From a checkpoint of a small mixture-of-experts model trained on Wikipedia: 1 pick a token, 3414 steps.
Below are experts of layer 4 (counted from 0) of a mixture-of-experts language model. Rows are named router (the router's row for the expert) and show model dimensions 0-223. Each number is 500 + 25 x the weight over its row's rms, rounded and kept within 0 to 999. Numbers have three digits each.
After each expert's rows: "comes after" lists some tokens at least twice as common just before its tokens as in all text. This comes from a sample of Wikipedia text that the model never trained on. Tokens count by the router's weight.

# expert 11
router:537513528535499473500510498513561528484449458470540492470501484497480472495525485460534519518522522491481485519455530465483446506496537459489501506513478509463527507501491505527502458492533481485509488479543517502497477508504481456507517480494494508506474458492511557520558532473518542517513479528491476469481486494517530516477561490520478489479495541516529484491510538497536510496510506506479520489513517495490526450496518521449454469449498554511490495549495524497470504530517541502532493519494505466488518466504500491490488520528515517472477512508494502527487522493485471531451471493509519495495486473490540501446512519471465530515555478454521514512460478487451480505514
comes after: "'", "–", ".", "{", "’", "/"

# expert 26
router:486542473486535479472501510497522493496481496511511503495495508514477509480499448523559537532525478477509487457505555488454483520509486524531488478491492483524483494487464512480501450502492537488507466481515480528523523476518544495499515522495517471536494500492531517485509474571508553489474470509572496520526478508535537489496514493471569494528475480470541527553502495479489458471454491500517540525475478530491502474479492545519512491482498510518530484475509476526539503435474490524497493525514543473502493493498522492488481534492463502485492511477484522464483499544537519491514486521484487490480502520473487529547523537489490539499510515530506483454503489464525461528535
comes after: ".", "\n\n", " of", ",", " \"", " and"

# expert 10
router:494493482472521520512496495478472474493535493462504485516486506485548522464478493514476476501477478495495531477497500493487498508562531523472472500501488520471495425483489485512542517464502486461535471535492518518487505486495501459509474514470520548552479460504530496514459471495489531508494501541481511511548508475505476493540516469504490457498513517548520509530537485497524496489490544516494500514491485544476522508506485523491495513464473501547528551532513487503467514521502520474490465475482538462497491508466514486463496514531508508475533506481456486534512473522485524498466434479546532538491465524499537495469487518528545482450552467466473527492520513498530498537509
comes after: ",", " the", " in", "|", "19", "In"

# expert 19
router:492500515469526527463468515488463481510536501513507479471477472469522500515461532542536522534532447459484513503472479483537498501455524510509523465522466493546517539476454468479480549490471494489498525480486508538511499519472560489505475481455496519494500453513480521480493534492479497525500526476466518496488484499497528508525501475512500503510470502506493468483472486493477528467486455524460497511508534532458496492477562484517506528545495471546507512527517508495524530496456498512531484501495535460495500497537488510516478484537529550526513492525488450517502517489460519487478452505518456516452489478522489479475529517481517475464506530499479538490511485478524469468460
comes after: " the", " a", " The", " le", " o", "Le"

# expert 28
router:522552529532525446532463507481476478479539535486541479472466497514489509532516493502501535518515501510520495507495523492523513522457507478509489527423491511492501500505527544536527472500500481487514522538478518505517536520494538539515533510519503519535532498516512497496532507530513515448567489476507500510536516526508472515559503497504471473476472474503559497481492476535483522495512469505530508514519513498462491506517513514465534498475505514514487534489489521446566507478493541460506528530533499544488514474462519500543423520508521504481511521528510490519516454485522485519485507491505490486497517483511484501500528486530511478484476456470479514465551498495465526512516
comes after: ".", "\n\n", ",", " (", " is", " with"

# expert 2
router:504507456505461459551462509518533477537533482501486452468522512526480523509507505473482463483534509487483516536478519492515508479490505521507479522503504503499517465498557512497445508459536538474493511496502465527479500487497487488521519488521499516516485459483543495460493445520491524463461466507510474519541459485486453482501499523505525480502554514487515463502546525453515534472509487536525533506535501505487492535511475504527491486461528491529473502521478497482505521480498483509520517533519501517519476499502510482515513480563532494467536452505463472475477528487536495482443474529540519502541514465515468523516505533523502490528529426506485483487495509526487522492521
comes after: " |", "N", " U", "O", " N", "U"

# expert 3
router:501513483491503515475550498552502464514499489449524521479522508473532497534498462516525475482488517508492476497484459548496495475446471458538480503466458513445510499432494465513487449498502500498515524501498489517487527549534475501473503543523517491508520541484485472497500480449506448521511462500524505498508492475518511504498495453501462549434500472520508484520496492494514494536503523544504497502510528522464500521491452447544528509483532490494527499524466504544506537481468528461514504522487496508515529502498520516526506547446506482512473505519498498463493510546488479486491512449502520480461483505468472517474488468515507488523532517521523495496457509477525520520496
comes after: ".", ")", "-", "\"", " Full", " information"

# expert 9
router:481501511518513512446454528464476521501446545475521492530474498519546471516461506467539530479468540510500522511521551499498505465531486537444474514458513484478473517496525455529461524445478444484552486503474525528527497498466514533500488517542491469503475471489510480490468523514499488444466501509544480495498489491530517467487547511504533468506470476506527535471501474513488482481508487491502521503490512493495498548525488502495488489518475514473510480496445513488486526501513477516505473465455516457517510488475499478529526513505507500506465491544487513498482555502541484494448502491549502490503486497493512517515468480496493513486495523502502554479506460472497548504469
comes after: "=", "\n\n", "\n", "  ", " 1", " 2"

# expert 6
router:516506545512485490531445463441477501516513529438450511482518472535483537481483503463482481545493506477460482471470503482480489464479510480507500528513511465454528500526471488479510533496548496475544540514487515497460477527497532478515519440480519516489535498507514523510534511526511458469509508464474472512502493518518529511503497483482498493515526521487485487497472515507543492506510468493511496517475472506461481447517446501498509542467499507443551514487532513526488460535468477496506501507515544498526511528479489533512429484493471482492486536499476536503511519545527559525508529467519505498492512515505505512521501520478514470480477518498532508494503544491501493523536
comes after: ",", " the", " The", " that", "The", " a"

# expert 22
router:497505456464469497496492463494494493507473498507525495474536469456480502503490445507519546497480456474463492504555502495448529536505498505517469483455470522519478545489458456510468502526440475554475483489491473525505489543466521508502509463436482499494515489502525506489473506510476491529486559518491469489523468534451507497507478482514486495516486487537460489492463495527506498547495493482470523521534549486508495505496490497540526535476505510495497500473528457484553525500502502536506470493478490496509508543532494492486508482519500509503549490552507486465464491502545502459483494470487468525506511546460492523479525509480533524528513460511509456503492476511482526502515
comes after: "\n", "-", " Al", "|", " non", " ne"

# expert 23
router:483526466493513470505477522511534508523464479493473497461532536508459528506525506514515449545485448468481520534490497500505488525523526516527498488453485518501495482506539470484471516509524538439525502494512524535524476493508533497498470491474491523446461490495499480477516512460501501452494448481539487509525475538515515451474494540476489518490493499486479449547523481487480529472479479465499513474517523483503495500516469491486478466480497509536467484453546467465491495525519494510501484468538515512491484509546512477473471522529528530494503459535525524527535502487468462447518518485532517492549511490518516510533537533528497523478554484489536520508512478500498524509508
comes after: " in", " at", " Z", " to", " W", " of"

# expert 4
router:530558492535470516505496516489504499484506554515499491511487509483523462496499502497447496521488462505495514547466490497480478451478461460495528503542488490546498500495486488511458526503514537541487452491521511447484489480498431537506517500542494481471521509502491480507482512482512496516503463522494516475497511494524496497507491533515458511522518473521472518478535517519501523491531471496506517513488480471546518513522506520471535509474504461526527513494471545519497507551509436566477500484472480505533471510461443498447478522476458497545483539485466525497531501466504497508498496430507516485518495490512531468529458532466508512494524523480500463513473524517519500497490
comes after: ",", " he", " He", " and", " was", " to"